From a checkpoint of a small mixture-of-experts model trained on Wikipedia: a shared expert of 128 neurons, 1102M tokens.
Below are experts of layer 3 (counted from 0) of a mixture-of-experts language model. Rows are named router (the router's row for the expert) and show model dimensions 0-63. Each number is 128 + 24 x the weight over its row's rms, rounded and kept within 0 to 255.
After each expert's rows: a language model's description of what the expert responds to. This comes from a sample of Wikipedia text that the model never trained on.

# expert 17
router [132 122 140 117 135 125 146  91 172 141 112 123 135 118 137 139 204 117 139 108 146 145 131 130 103 118 134 144 126 152 132 100 119 118 105 145 130 125 137 125 161 119 152 129 122 119 102 113 132 132 152 124 110 125 127 144 139  96 131 104 126 107 129 120]
Word-initial stems rest, decor, pot, fur, often in restoring, decorated, pottery, furniture, plus rooms and floors and "Succeeded by" in succession boxes.

# expert 91
router [137 129 138 126 138 120 137 155 138 121  97  75 144 116 120 131  77 111 143 113 142 134 109 143 200 133 151 146 141 118 159  93 139 131 114 144 162 127 156 118 159 141 135  90 127 129 105 140 153 123 116 119 117 123 108 123 144 124 117 110 139 130 119 128]
First pieces of less common words, such as bl in bleeding, blows, blight; bo in antibodies; varia in variant.

# expert 45
router [136 141 139 117 128 111 140 131 116 110 113  90 136 104 135 132 176 126 117 116 135 143 130 132  90 106 141 144 139 125 135 133 129 131 119 174 147 140 124 140 155 131 148 120 110 118 114 107 124 132 171 121 110 146 127 117 135 131 123 125 121 135  71 119]
India and Indian in names like India Office and Box Office India, plus final pieces of words and names (Factory, Spandau, genomes).

# expert 13
router [150 151 138 138 137 116 142 157  95 154 142  56 146 119 145 134 137 122 141 123 159 151 134 137 136 103 129 151 149 146 122 125 137 111 114 113 135 140 157 130 137 121 125 114 115 107 130 125 134 142 153 124 120 125 122 148 130 105 130 127 128 134  40 119]
Word pieces inside foreign proper names, especially ó and zo, as in Lothlórien, Gorgonzola, Mór, Utolsó, plus Co in HardCore.

# expert 5
router [132 158 145 128 133 133 145  57 147 117 132 158 137 115 124 131 163  96 141 118 143 125 129 119 244 104 146 141 155 123 207  90 120 126 119 131 145 140 136 129 152 120 147 139 139 105 115 121 139 114 122 115 111 112 120 142 139  92 124 116 129 122 184 119]
Art in names like Museum of Modern Art, Art Nouveau, Art Institute, plus Chicago, Metal, fashion and similar proper-noun pieces.

# expert 39
router [116 109 117 137 127 132 117 144 163 151 147 118 138 104 104 124  67 140 126 131 147 101 130 129  99 121 120 109 162 145 128 122 146 113 136 154 132 133 114 132  63 118 120 110 139  69 126 102 129 130 180 121 140  92 126 132 117 154 143 108 159 151  85 118]
Equals signs closing or opening wiki section headings, paragraph breaks, and heading words like History, Career, Biography, Species.

# expert 33
router [174 137 136 103 127 107 116 103 139 158 133 164 110 143 127 125 108 140 135 125 118  93 117 167  90 122 145 143 110 112 140 169  97 161 120  91 130 220 127 158 146 134 123 124 119 113 147 131 134 126  95 106 123 139 121 120 134 109 136  90 120 123 151 121]
Year numbers and month names in dates, especially the second half of split years like 18|97, plus born 1933 and 30 April.

# expert 42
router [133 131 126 137 144 113 160 188 102 168 124 100 127 122 119 136 177 128 132 127 148 141 128 131  76 111 135 139 133 144  97 100 129 109 127 171 158 109 151 153 147 124 138 165 116 124 117 110 125 137 143 131 133 127 104 124 136  80 110 129 152 110 122 115]
Number pieces in years, season ranges and coordinates such as 2006–07, 1927, 54°40′, plus word starts like tro(mbone), tro(phy), Flor.

# expert 26
router [132 154 145 128 132 127 142 134 126 166 100 101 132 121 136 125  69 126 125 101 142 144 112 127 102 123 141 128 133 130 141 165 129 133 124 115 137 130 145 133 132 131 137  75 129 123 136 109 137 129 181 124  92 132 122 119 145 131 149 115 131 116  61 115]
High-frequency text structure such as "the", "The", commas, line breaks, "=" heading marks and "|" table separators, plus words like nearly and throughout.

# expert 37
router [147 134 123 113 129 139 133 142 133 131 118  70 133 120 135 127  97 128 152 125 143 152 130 135 255 114 148 134 133 137 119  76 148 110 120 133 146 134 140 143 111 130 128 114 150 116 116 115 125 132 170 115 136 131 114 141 140 111 125 126 119  95 158 130]
Mid-word pieces and suffixes such as s, istic, cont(ender), plus prepositions and punctuation in running text and stat tables.

# expert 43
router [141 134 137 113 122 131 135 100 142 130 108 149 141 127 137 139  88 130 135 139 145 141 130 129  84 121 107 144 130 125 190 154 114 124 120 110 137 121 144 142 145 121 140 108 133 122 139 107 136 136   8 141 117 122 106 132 140  91 123 120 125 111 158 126]
Election and campaign words (Candidate, vote, Republican, campaign, Township) and the piece mit in permit and primitive.

# expert 3
router [145 111 126 125 145 124 142 141 158 148 138 161 133 112 135 122 107 104 106 122 136 146 119 147 112 113 141 124 121 138 112  92  99 107 113 138 128 124 132 141 148 114 126  81 109 121 120 113 146 140 153 122 116 117 117 130 137 124 119 133 137 128 113 139]
Mid-word pieces of foreign personal names and all-caps tokens, such as Wojtyra, Sewali, IN, AUTONOMY, plus Indian/India words.

# expert 54
router [136 114 125 108 135 126 149 144  77 147 100 114 146 114 144 148 175 116 144 130 130 153 123 132 184 133 162 143 150 139 178 126 141 125 121  83 145 122 157 137 148 103 159 206 125 131 104 121 137 145 219 112 126 131 132 148 152 149 131 113 112 114 160 118]
Digits 0, 1, 2 and short codes like GA, AL, A/H inside dense sports results and standings tables.

# expert 74
router [129 149 141 109 125 125 137 120 131 152 105 136 142 127 133 133  36 126 138 125 136 139 144 144  88 119 135 136 134 148 136 127 128 141 121 102 143 128 146 140 120 120 145  82 128 107 116 120 135 144 147 123 123 120 115 145 142 118 117 121 132  56 104 115]
Closing parentheses ending list items or qualifiers, e.g. (uncredited), (Pakistan), and the Cle piece in Clement or Clear.

# expert 0
router [133 103 131 113 144 118 142 168 213 110 148 157 132 127 136 134 162 122 143 139 155 136 123 146 169 106 138 124 137 153  87  94 125 102 117  87 138 139 141 143 109 107 138 157 127 106 126 111 135 141 154 122 131 109 129 143 138 146 132 109  98 108 106 120]
Short word-ending pieces completing names and words, like -nd in Poland or Namaqualand, -r, -d, -ll, -ick, and touchdown pass.

# expert 12
router [140 137 109 108 138 105 130 155 128 132 107 140 152 129 145 140 127 114 129 115 135 130 121 146 212 119 127 135 141 131 133 163 171 141 113 184 135 117 168 147  89 115 144 126 113 122 129 131 122 135  75 126 110 125 111 137 151 122 133 119 119 182 134 141]
First pieces of capitalized words in titles and proper names, such as Rel in Relations or Religious, Commun(ities), Canada, Kolkata.

# expert 63
router [140 169 131 136 135 127 146 153 150 150 126 125 134 105 137 133 119 140 154 111 132 160 117 132 108 113 142 132 147 149 138 115 139 131 124 114 143 128 149 131 137 122 136 141  85  99 128 108 149 129  52 108 124 118 117 145 144 167 138 114 105 109 235 120]
Numbers in tables and statistics and ordering words, such as first, Second, each, every, consecutive, Score, 3 in medal tables.

# expert 80
router [147 142 123 132 145 124 133  91 143 153 116 122 160 114 146 123 144 125 131 113 146 108 118 120 226 139 123 139 121 126 127  71 133 103 109 185 130 121 137 130 141 121 148 150 125 118 136 115 128 143  95 119 112 115 107 138 137  81 119 108  78 137 216 139]
Word-initial pieces of names and proper nouns, such as Fa(cundo), Mir(ai), Food Network, Sur(realism), Hill, and "rather" before "than".